From a checkpoint of a small mixture-of-experts model trained on Wikipedia: width 256, vocabulary 8192.
Below are experts of layer 8 (counted from 0) of a mixture-of-experts language model. Rows are named up (a neuron's input weights, with its number), down (a neuron's output weights, with its number) and show model dimensions 0-255. Each number is 50 + 15 x the weight over its row's rms, rounded and kept within 0 to 99.
Before each expert's rows: a language model's description of what the expert responds to. This comes from a sample of Wikipedia text that the model never trained on.

# expert 6
Determiners and modifiers. Articles, possessives and quantifiers starting a noun phrase in running prose, such as a, the, some, any, small, her, could.
up0:71 41 49 50 73 38 40 77 56 53 30 61 56 55 61 44 68 88 40 25 42 70 52 60 63 42 84 16 41 41 76 51 39 78 52 41 32 48 20 58 46 55 45 59 45 50 49 58 53 45 60 54 48 52 99 56 50 42 51 72 35 48 47 55 40 67 51 56 79 63 43 50 60 47 23 56 54 69 64 54 43 40 60 39 26 35 50 53 37 55 44 76 46 40 70 63 46 46 51 65 33 44 41 55 28 69 59 40 19 48 17 66 19 35 52 53 56 54 50 51 38 66 50 37 40 68 57 27 36 34 39 39 62 66 48 58 61 81 40 57 13 44 43 30 31 40 41 62 68 43 32 72 40 46 52 54 51 61 32 44 43 77 40 36 56 78 61 87 26 46 44 41 71 26 45 39 58 45 09 38 59 64 42 57 33 79 87 20 34 48 58 54 52 57 37 67 52 41 52 57 48 59 51 36 75 61 45 43 61 59 48 65 43 46 54 66 62 54 59 53 41 54 39 29 25 59 63 49 82 53 36 47 17 43 37 54 29 58 58 60 34 29 48 51 66 36 19 40 51 44 35 57 36 71 39 25
down0:59 49 50 60 30 54 31 87 36 38 04 57 35 53 36 44 47 66 57 64 42 40 74 56 41 26 41 42 62 57 38 63 70 38 43 51 59 20 42 43 56 36 48 45 41 66 47 49 49 68 54 71 42 25 14 22 49 32 70 35 67 56 26 36 35 46 52 73 58 43 55 64 44 58 39 55 50 61 43 37 37 70 44 45 61 65 54 30 97 31 59 55 40 73 64 31 61 53 57 60 31 52 33 10 17 46 50 47 50 46 32 42 54 45 48 62 42 53 38 62 62 58 72 73 71 47 27 73 35 53 47 53 62 49 76 50 45 44 18 73 58 63 34 56 67 69 46 52 54 45 49 84 13 39 71 67 41 42 47 41 69 42 48 44 34 52 71 47 47 33 28 32 48 45 53 56 39 26 36 45 57 39 64 46 62 53 45 44 59 21 45 62 45 30 35 59 43 40 41 64 67 60 52 38 47 54 49 20 30 48 77 31 48 64 52 51 53 29 29 50 69 56 54 52 39 69 68 53 80 56 60 77 24 60 47 49 65 42 20 38 40 24 43 69 69 51 35 56 39 54 16 67 16 33 45 48

# expert 5
Word-initial fragments. First pieces of split words, such as dis, pre, re, com, in-, plus New, United, Los opening place names and bytes of non-Latin script.
up0:38 17 56 55 55 58 42 24 33 63 61 76 62 57 79 70 55 51 44 48 52 50 66 51 53 66 65 11 37 37 38 27 72 41 65 51 55 58 62 45 55 57 52 59 73 62 64 54 86 38 51 74 52 24 80 53 35 32 54 54 43 58 47 60 52 47 57 55 33 58 68 50 42 43 59 54 42 62 86 54 30 36 47 48 76 47 38 47 81 63 37 03 39 27 40 41 48 26 54 60 25 43 72 32 68 56 47 31 13 82 65 53 58 26 65 49 58 63 68 33 68 49 31 42 42 60 60 65 45 67 53 33 29 54 73 66 49 27 59 54 50 38 43 57 28 66 69 57 51 55 51 74 25 41 46 60 30 37 63 87 54 60 55 50 14 54 31 44 33 66 42 46 41 62 23 40 35 60 51 55 42 58 73 50 39 56 70 60 67 52 50 42 55 46 60 57 35 58 56 52 46 55 43 26 52 49 37 24 56 66 62 55 33 59 73 59 47 46 69 62 19 65 48 18 64 70 47 68 61 43 32 31 85 43 28 60 50 48 42 37 52 44 57 38 20 57 35 51 58 47 49 45 86 52 61 41
down0:34 58 63 49 72 68 83 36 48 45 55 78 51 83 65 42 59 61 53 39 47 70 28 37 43 56 66 63 37 60 34 25 65 65 61 42 27 50 34 63 36 57 46 63 43 46 47 66 72 51 41 48 51 46 56 57 51 53 62 52 65 59 54 24 48 22 61 45 47 55 60 26 52 44 37 41 61 65 58 54 54 39 55 55 55 22 62 68 59 64 46 63 57 48 71 38 43 28 55 51 33 46 22 47 51 32 66 45 40 49 45 29 50 46 54 54 50 80 71 46 34 29 51 32 24 47 39 65 46 25 86 18 55 67 85 36 59 36 39 51 49 48 30 43 61 48 67 64 64 43 81 63 24 46 47 44 65 53 81 59 60 45 41 71 62 42 64 24 53 62 39 26 64 23 59 74 29 66 31 39 56 54 48 24 79 63 30 50 77 46 43 95 28 28 37 64 33 41 23 23 61 48 62 39 55 55 68 74 49 29 54 71 52 46 47 56 31 52 68 26 33 78 53 76 40 52 37 50 39 28 60 33 69 78 55 44 79 35 64 63 55 45 27 52 63 65 60 50 49 60 52 51 26 47 46 30

# expert 4
Codes and coordinates. Letters and digits inside abbreviations, codes and coordinates, such as HFT, PLC, 8WAH12, and the °, ′ marks in latitude/longitude.
up19:67 64 50 51 53 64 59 48 31 36 70 81 39 48 62 73 47 58 31 69 45 50 33 56 51 26 44 38 72 62 25 36 63 46 56 33 42 60 40 34 78 61 45 53 42 87 42 48 51 36 48 37 75 45 80 52 51 37 54 34 70 41 55 53 53 47 99 55 67 54 52 65 76 28 29 56 54 34 56 45 28 76 52 70 39 52 77 47 41 64 52 44 61 44 65 24 56 59 44 34 47 48 85 23 58 53 38 47 02 29 46 29 73 52 81 53 26 44 55 62 38 52 56 79 36 89 58 35 32 46 49 58 53 38 58 40 60 35 57 46 37 42 45 53 42 31 49 42 44 67 42 59 60 53 29 48 42 17 65 63 64 33 48 55 55 39 30 53 42 57 22 47 23 47 42 50 38 49 53 52 42 64 45 49 43 48 57 47 57 50 52 53 70 26 32 53 40 35 34 50 58 70 37 57 47 53 23 49 72 71 62 06 49 57 59 50 49 40 77 55 42 45 36 62 33 57 70 71 45 40 67 27 67 69 35 50 54 31 34 46 31 61 46 65 35 58 46 30 87 53 32 82 28 58 36 64
down19:48 68 36 46 55 27 46 16 63 70 52 33 50 68 43 47 52 55 51 48 42 53 68 60 63 56 57 25 40 57 50 59 73 65 30 10 68 47 61 63 53 58 55 73 36 69 57 49 46 60 45 57 44 38 84 38 46 69 56 46 35 70 41 32 63 49 69 50 45 52 42 62 55 44 61 48 46 44 69 46 29 28 28 35 23 28 35 34 84 70 48 49 41 40 40 48 46 16 89 36 45 71 56 62 64 48 72 89 44 24 45 46 59 26 26 57 46 48 70 53 54 53 22 58 35 55 51 34 46 60 30 44 38 61 39 26 73 52 49 58 68 19 28 45 34 41 50 35 46 29 34 30 49 70 87 47 52 30 59 35 58 35 32 40 38 43 27 37 58 46 93 65 72 74 39 43 55 64 74 60 73 53 42 54 29 53 51 42 48 25 55 60 36 62 63 41 41 47 28 34 53 52 47 62 77 36 45 36 49 39 80 47 35 42 54 31 66 64 51 33 68 63 48 41 77 32 59 23 43 43 59 59 54 77 25 55 47 56 53 61 54 46 58 20 63 36 52 60 39 53 41 83 29 44 62 57

# expert 11
Table and list separators. Pipes, dashes, colons and equals signs that divide cells or start list items in tables, filmographies and discographies, e.g. "| 2017", "- Vlad", "1985:".
up10:26 25 57 62 66 22 55 58 68 33 42 51 62 51 50 75 53 74 54 44 28 16 23 49 59 41 69 65 97 61 75 66 24 54 54 55 28 43 51 74 71 68 34 49 54 71 37 56 72 40 53 45 51 45 51 50 57 80 64 57 58 59 45 54 50 59 46 29 45 57 41 38 41 03 80 59 32 69 55 63 46 40 36 49 45 47 58 58 44 67 46 19 37 20 08 37 56 21 43 41 46 58 34 51 63 71 70 70 59 39 51 58 41 46 45 52 40 37 70 65 42 71 54 75 37 54 32 17 35 46 20 51 50 77 58 34 38 63 34 63 60 56 43 23 77 33 46 55 61 72 39 44 55 57 69 41 58 67 71 46 55 54 53 63 40 65 40 31 42 45 29 68 50 48 51 44 26 54 53 43 76 59 27 51 35 43 53 75 69 50 48 48 36 45 63 45 48 40 64 70 65 70 20 60 43 46 57 60 69 57 41 53 23 62 78 45 42 43 62 31 42 36 19 30 30 52 60 79 54 55 47 30 34 41 30 57 36 48 57 45 49 61 39 56 59 43 40 38 63 53 63 50 64 37 57 79
down10:67 48 36 30 54 73 57 70 54 61 51 44 50 81 61 18 48 27 49 43 49 50 35 44 42 45 58 47 40 40 47 74 39 74 36 58 63 43 51 23 48 22 56 57 49 68 76 33 43 45 43 51 69 44 61 44 31 20 36 32 73 90 71 17 54 38 44 48 74 24 43 76 58 73 38 37 56 22 50 50 67 72 82 44 34 53 58 54 65 34 45 60 49 64 48 61 60 62 52 64 44 54 59 44 59 45 50 54 67 46 68 40 47 38 64 57 52 53 48 31 71 54 45 41 52 48 64 63 59 48 53 11 24 40 52 32 39 48 65 65 34 35 71 48 39 71 61 24 48 69 37 56 55 33 53 79 40 39 32 40 34 54 64 49 47 26 54 54 52 60 64 36 46 44 62 44 40 77 28 34 33 60 43 61 56 70 63 46 42 60 61 45 44 64 29 32 47 59 48 28 68 24 51 46 45 66 38 54 59 54 25 58 50 15 30 77 34 27 19 45 60 54 83 75 61 68 34 29 62 40 49 65 44 63 43 60 55 31 54 78 47 49 62 43 73 70 17 62 30 27 49 62 32 46 69 12

# expert 7
Surname endings. Closing pieces of personal names, especially surnames like Rosenberg, Burnham, Fernández, and common surnames such as Williams or Jones, often in cast lists.
up0:65 33 62 32 28 34 45 48 57 42 65 73 18 58 60 46 53 79 37 52 52 45 68 33 47 42 25 52 39 49 61 36 53 52 61 40 23 51 24 59 38 56 61 41 58 58 53 55 11 53 61 46 52 77 65 11 52 73 47 48 55 31 56 41 23 44 47 26 62 32 50 47 45 27 49 62 52 48 55 42 58 21 23 57 54 44 45 40 54 41 75 19 52 52 57 15 68 20 29 66 56 65 71 43 76 57 56 30 69 57 41 63 58 37 53 47 46 06 41 40 58 64 44 57 24 22 54 42 31 35 21 48 75 64 59 69 38 40 04 49 59 42 29 22 69 30 45 51 47 39 47 21 88 39 46 15 56 52 46 50 50 62 71 52 53 70 54 52 58 47 54 54 47 37 52 64 46 36 70 56 70 30 48 62 24 59 44 57 39 33 67 47 67 65 44 32 40 66 50 53 36 54 44 39 40 31 55 59 69 78 59 36 70 66 27 61 67 55 25 66 64 64 44 47 61 50 44 50 31 67 22 57 54 44 40 52 35 73 43 47 51 42 41 62 43 33 51 37 43 40 21 52 58 64 40 34
down0:36 62 50 32 42 66 80 69 48 65 17 43 69 45 27 66 66 19 48 41 48 77 24 60 62 64 72 60 57 38 53 64 57 52 46 50 72 54 57 47 24 40 63 68 31 18 40 63 77 28 53 77 45 46 39 64 65 57 37 61 65 45 72 53 61 47 58 58 58 80 72 45 45 84 59 43 39 70 56 54 45 49 58 29 46 50 43 55 46 60 52 72 03 36 51 41 64 67 65 54 28 69 41 69 18 48 49 41 46 59 36 65 27 53 58 35 68 57 40 70 29 40 55 51 68 57 49 43 64 74 38 33 21 60 59 65 62 80 61 57 63 42 60 70 38 47 10 51 66 45 62 46 21 72 58 53 49 58 58 59 37 60 35 73 34 31 18 40 43 68 44 42 44 60 42 54 49 52 50 49 56 87 75 45 67 63 30 34 62 61 55 59 53 41 74 37 69 30 09 40 54 21 45 20 54 37 56 52 43 72 44 62 51 35 58 43 58 70 71 69 15 47 37 54 47 37 56 48 56 45 32 63 48 48 34 57 53 41 64 25 41 63 54 47 43 45 46 62 73 44 59 40 58 48 65 53

# expert 9
Years and sports names. Last digit of years and other numbers, mostly in sports texts like "the 1985 MLB draft", plus team and nationality words such as Florida, Canadian, Olympics.
up19:40 53 61 32 35 35 68 42 43 80 59 79 46 62 55 61 45 55 58 42 36 68 73 60 63 65 45 67 63 55 34 45 76 20 17 42 49 28 31 66 44 41 62 51 42 53 64 44 49 32 50 44 57 59 79 42 66 44 44 38 46 74 57 58 44 38 56 54 75 34 18 55 63 65 44 52 60 33 51 49 56 36 51 65 54 67 62 31 66 61 56 45 54 56 50 60 64 39 54 32 33 65 63 33 53 64 52 61 41 71 57 58 51 52 54 33 46 51 58 31 74 63 80 87 25 80 52 47 60 19 31 44 43 34 79 21 51 41 34 50 70 54 41 58 60 51 34 65 25 30 50 50 43 37 50 52 55 23 40 25 30 38 57 57 52 61 46 48 41 50 70 45 49 23 31 27 52 71 72 44 72 57 36 68 66 34 39 44 25 71 43 41 45 87 21 41 50 26 84 58 49 67 59 87 48 56 47 45 59 57 47 36 53 79 55 55 86 39 68 54 46 64 43 28 49 36 55 48 38 37 21 62 70 50 51 65 19 57 48 31 25 34 58 60 26 51 42 33 53 67 53 73 50 47 15 61
down19:71 58 42 39 59 59 62 59 43 72 38 33 49 60 58 65 42 50 53 32 55 54 51 70 44 49 29 40 35 62 45 70 29 61 09 35 26 76 24 48 72 75 61 81 61 63 65 44 65 46 73 59 65 41 28 70 56 63 52 74 42 85 30 66 69 53 55 68 57 31 42 52 67 48 33 52 48 64 38 71 43 48 31 47 54 50 46 36 20 47 47 64 58 58 66 79 64 70 20 54 39 61 34 99 46 41 36 32 45 59 40 43 39 66 62 54 33 65 53 60 69 52 67 77 39 51 43 52 53 61 49 67 41 42 55 48 58 54 74 48 69 38 44 25 41 28 23 55 42 53 72 71 71 40 32 73 32 52 44 36 48 50 58 48 57 27 40 47 31 57 48 52 52 66 31 60 50 57 58 17 57 25 68 26 67 28 69 62 67 49 43 59 53 58 63 40 36 31 29 34 56 57 37 59 63 63 58 53 55 55 36 45 86 30 30 60 57 51 60 48 82 56 44 51 63 24 49 30 50 67 48 52 52 50 54 27 34 32 71 67 55 66 66 43 82 41 56 40 42 50 24 28 20 48 39 71

# expert 2
Word-final suffixes. Closing word pieces that end a noun or adjective, such as plural s, -ism, -ation, -ities, -ology, -or, -ed.
up0:52 38 25 45 64 66 51 56 38 66 72 82 48 77 61 43 41 58 73 65 65 76 67 27 35 61 64 61 49 63 58 24 45 49 70 39 45 33 44 29 63 55 52 20 61 56 60 52 56 66 48 45 48 54 64 61 60 21 74 78 56 52 53 47 38 52 58 46 70 29 52 53 35 60 57 59 70 94 36 40 41 59 61 70 68 42 57 43 54 35 78 47 31 84 29 54 51 68 49 54 62 50 59 39 36 40 29 27 45 70 53 43 49 36 36 27 51 61 39 52 59 58 74 57 42 58 46 41 71 44 11 18 39 28 49 45 58 49 53 23 28 28 56 54 48 54 49 38 69 51 51 30 63 54 13 63 21 62 27 47 25 27 71 46 44 59 44 43 24 49 69 42 60 59 43 41 37 54 46 50 36 56 58 48 67 25 52 32 70 54 69 62 22 62 54 24 77 31 43 47 43 32 43 63 55 57 28 61 54 48 29 61 35 55 42 57 47 54 45 48 51 57 50 32 31 53 31 86 24 29 47 49 56 35 42 78 35 31 62 28 50 60 74 31 25 60 38 66 63 30 34 57 76 32 61 43
down0:47 31 40 57 22 53 67 60 70 59 50 63 59 40 60 30 30 60 37 49 36 69 70 69 41 50 44 60 46 57 42 46 48 28 69 43 67 64 45 63 71 49 52 48 51 42 59 13 58 42 48 49 48 46 26 66 55 66 40 27 61 39 52 48 80 53 56 49 36 33 07 59 47 48 26 46 50 17 53 46 62 32 54 24 59 58 40 64 47 54 54 45 56 92 44 51 36 66 46 59 50 22 45 41 68 39 46 37 46 56 41 44 48 52 41 30 62 58 65 59 41 50 39 30 53 53 45 60 27 37 58 36 63 48 46 37 52 49 36 54 54 40 37 44 61 42 53 33 53 61 27 70 38 35 44 67 16 45 48 47 46 64 62 58 51 51 49 44 49 51 58 45 35 42 19 53 46 62 44 52 43 39 36 54 79 50 46 76 58 22 41 36 91 49 77 30 58 43 54 62 64 41 50 24 34 65 32 56 29 49 39 44 65 41 40 67 64 44 17 56 73 35 84 55 69 69 53 50 34 24 65 33 35 65 99 43 44 46 78 36 15 69 58 56 40 58 79 59 64 70 20 46 37 48 43 42

# expert 10
Line breaks and ends. Line breaks and sentence-final periods ending a paragraph or list item, especially before == section headings, list dashes or table rows.
up2:33 43 52 10 41 71 53 54 47 41 57 36 01 67 56 58 50 49 53 51 25 60 60 69 51 55 44 65 71 49 19 23 64 44 65 67 85 48 48 80 53 40 92 48 48 78 62 42 26 52 63 50 42 43 46 67 61 51 51 40 50 27 33 59 70 49 48 32 26 48 52 35 55 07 47 44 60 53 51 52 41 60 69 53 49 46 50 24 52 41 46 44 50 43 49 39 42 78 48 49 63 72 36 50 46 35 38 50 28 72 46 47 58 45 47 15 55 61 47 38 51 72 55 50 59 56 39 68 48 50 89 44 38 37 43 45 50 33 47 66 58 51 35 23 54 47 63 62 50 79 55 51 52 61 64 38 57 68 23 41 45 50 39 75 56 89 66 56 66 23 51 35 53 29 63 47 42 34 62 37 49 49 85 51 78 66 39 39 41 83 44 37 45 78 37 52 58 57 70 46 37 34 36 55 34 50 64 71 33 33 70 32 52 54 47 47 44 38 34 73 57 51 57 42 48 48 86 53 36 50 34 53 53 41 26 13 58 41 43 45 66 86 69 57 31 37 43 27 41 61 28 39 34 58 31 62
down2:57 35 67 34 46 66 64 83 62 81 69 41 55 62 39 57 43 70 57 23 43 65 45 43 23 53 51 39 51 38 59 52 49 78 40 65 40 48 60 35 30 44 49 53 72 52 69 86 64 51 55 57 57 26 63 69 53 30 67 60 47 62 54 31 45 25 50 46 64 44 39 33 42 54 45 57 40 49 42 57 64 53 28 68 33 59 39 58 59 29 77 09 44 71 69 52 68 19 31 10 47 39 54 61 47 57 51 61 47 52 35 40 53 38 32 68 66 28 53 42 60 35 64 72 80 40 63 65 66 35 42 47 53 50 46 50 35 43 66 43 66 50 37 25 50 64 50 66 45 60 50 59 79 41 23 73 51 34 72 60 37 53 51 47 60 47 39 45 55 72 58 55 35 36 31 60 59 30 32 47 61 39 37 34 56 68 25 19 52 46 33 31 28 51 72 48 63 38 61 50 60 63 66 45 52 36 60 63 53 50 21 76 16 34 63 48 20 52 21 30 58 49 61 85 71 60 60 22 74 55 61 55 34 51 50 32 61 39 72 36 68 51 23 56 56 57 38 39 74 31 42 78 45 32 51 70

# expert 0
Digits in numbers. Digits in years, scores, populations and table figures, often the leading digit, plus signs like − and +; e.g. 1983, 33–13, 2000.
up27:45 38 48 46 45 30 34 64 76 28 57 42 76 29 63 45 36 43 34 50 51 38 33 63 43 47 67 38 46 52 57 46 43 55 45 63 55 66 83 53 60 42 69 45 71 65 49 33 67 62 59 81 61 65 73 31 40 46 29 42 44 09 61 69 32 38 33 51 52 45 65 60 54 39 71 43 16 55 53 38 48 52 47 51 45 44 21 54 22 49 57 69 77 25 52 67 59 61 39 70 43 29 46 54 49 57 80 64 51 53 50 42 51 55 58 63 64 74 53 44 42 35 28 33 56 60 63 64 32 40 58 38 40 17 40 59 39 31 55 82 37 81 56 81 74 47 62 16 52 46 31 49 63 37 01 63 67 47 60 42 62 25 39 44 50 51 60 42 61 62 53 40 71 72 49 40 31 25 64 69 37 66 73 52 64 66 68 58 34 27 47 42 65 42 36 61 67 56 43 51 34 32 48 51 46 78 69 60 59 84 71 59 56 31 60 70 32 51 67 29 39 76 56 57 56 32 50 33 31 66 49 36 58 60 52 43 13 39 59 45 41 35 66 55 63 52 75 69 48 43 48 52 25 70 62 49
down27:36 69 81 41 37 36 61 61 56 34 64 45 42 35 43 42 31 68 55 65 49 51 05 78 62 61 51 73 45 63 52 53 60 67 47 56 42 51 57 67 51 67 47 00 41 54 38 43 53 12 32 45 63 66 46 46 20 46 40 42 82 56 62 78 23 66 64 67 75 57 65 46 21 50 57 40 66 49 42 08 65 42 27 51 52 44 50 11 44 44 65 58 42 39 60 97 51 42 29 42 48 54 46 29 58 61 69 59 51 71 54 32 44 56 47 45 35 63 36 41 56 65 50 51 49 45 36 64 70 23 72 47 41 57 41 61 31 37 70 60 47 44 71 71 66 86 66 71 48 66 47 44 43 80 48 26 62 62 55 58 62 49 39 64 67 41 52 47 41 37 54 56 45 41 58 41 63 38 51 68 67 66 57 42 68 43 54 71 46 40 58 54 39 36 57 48 68 52 59 37 62 46 64 14 55 49 58 40 47 42 49 42 58 43 50 48 25 76 75 37 52 47 52 43 63 23 46 37 57 58 69 72 58 51 54 41 29 52 51 83 42 14 37 26 60 65 45 40 22 42 50 43 57 27 70 41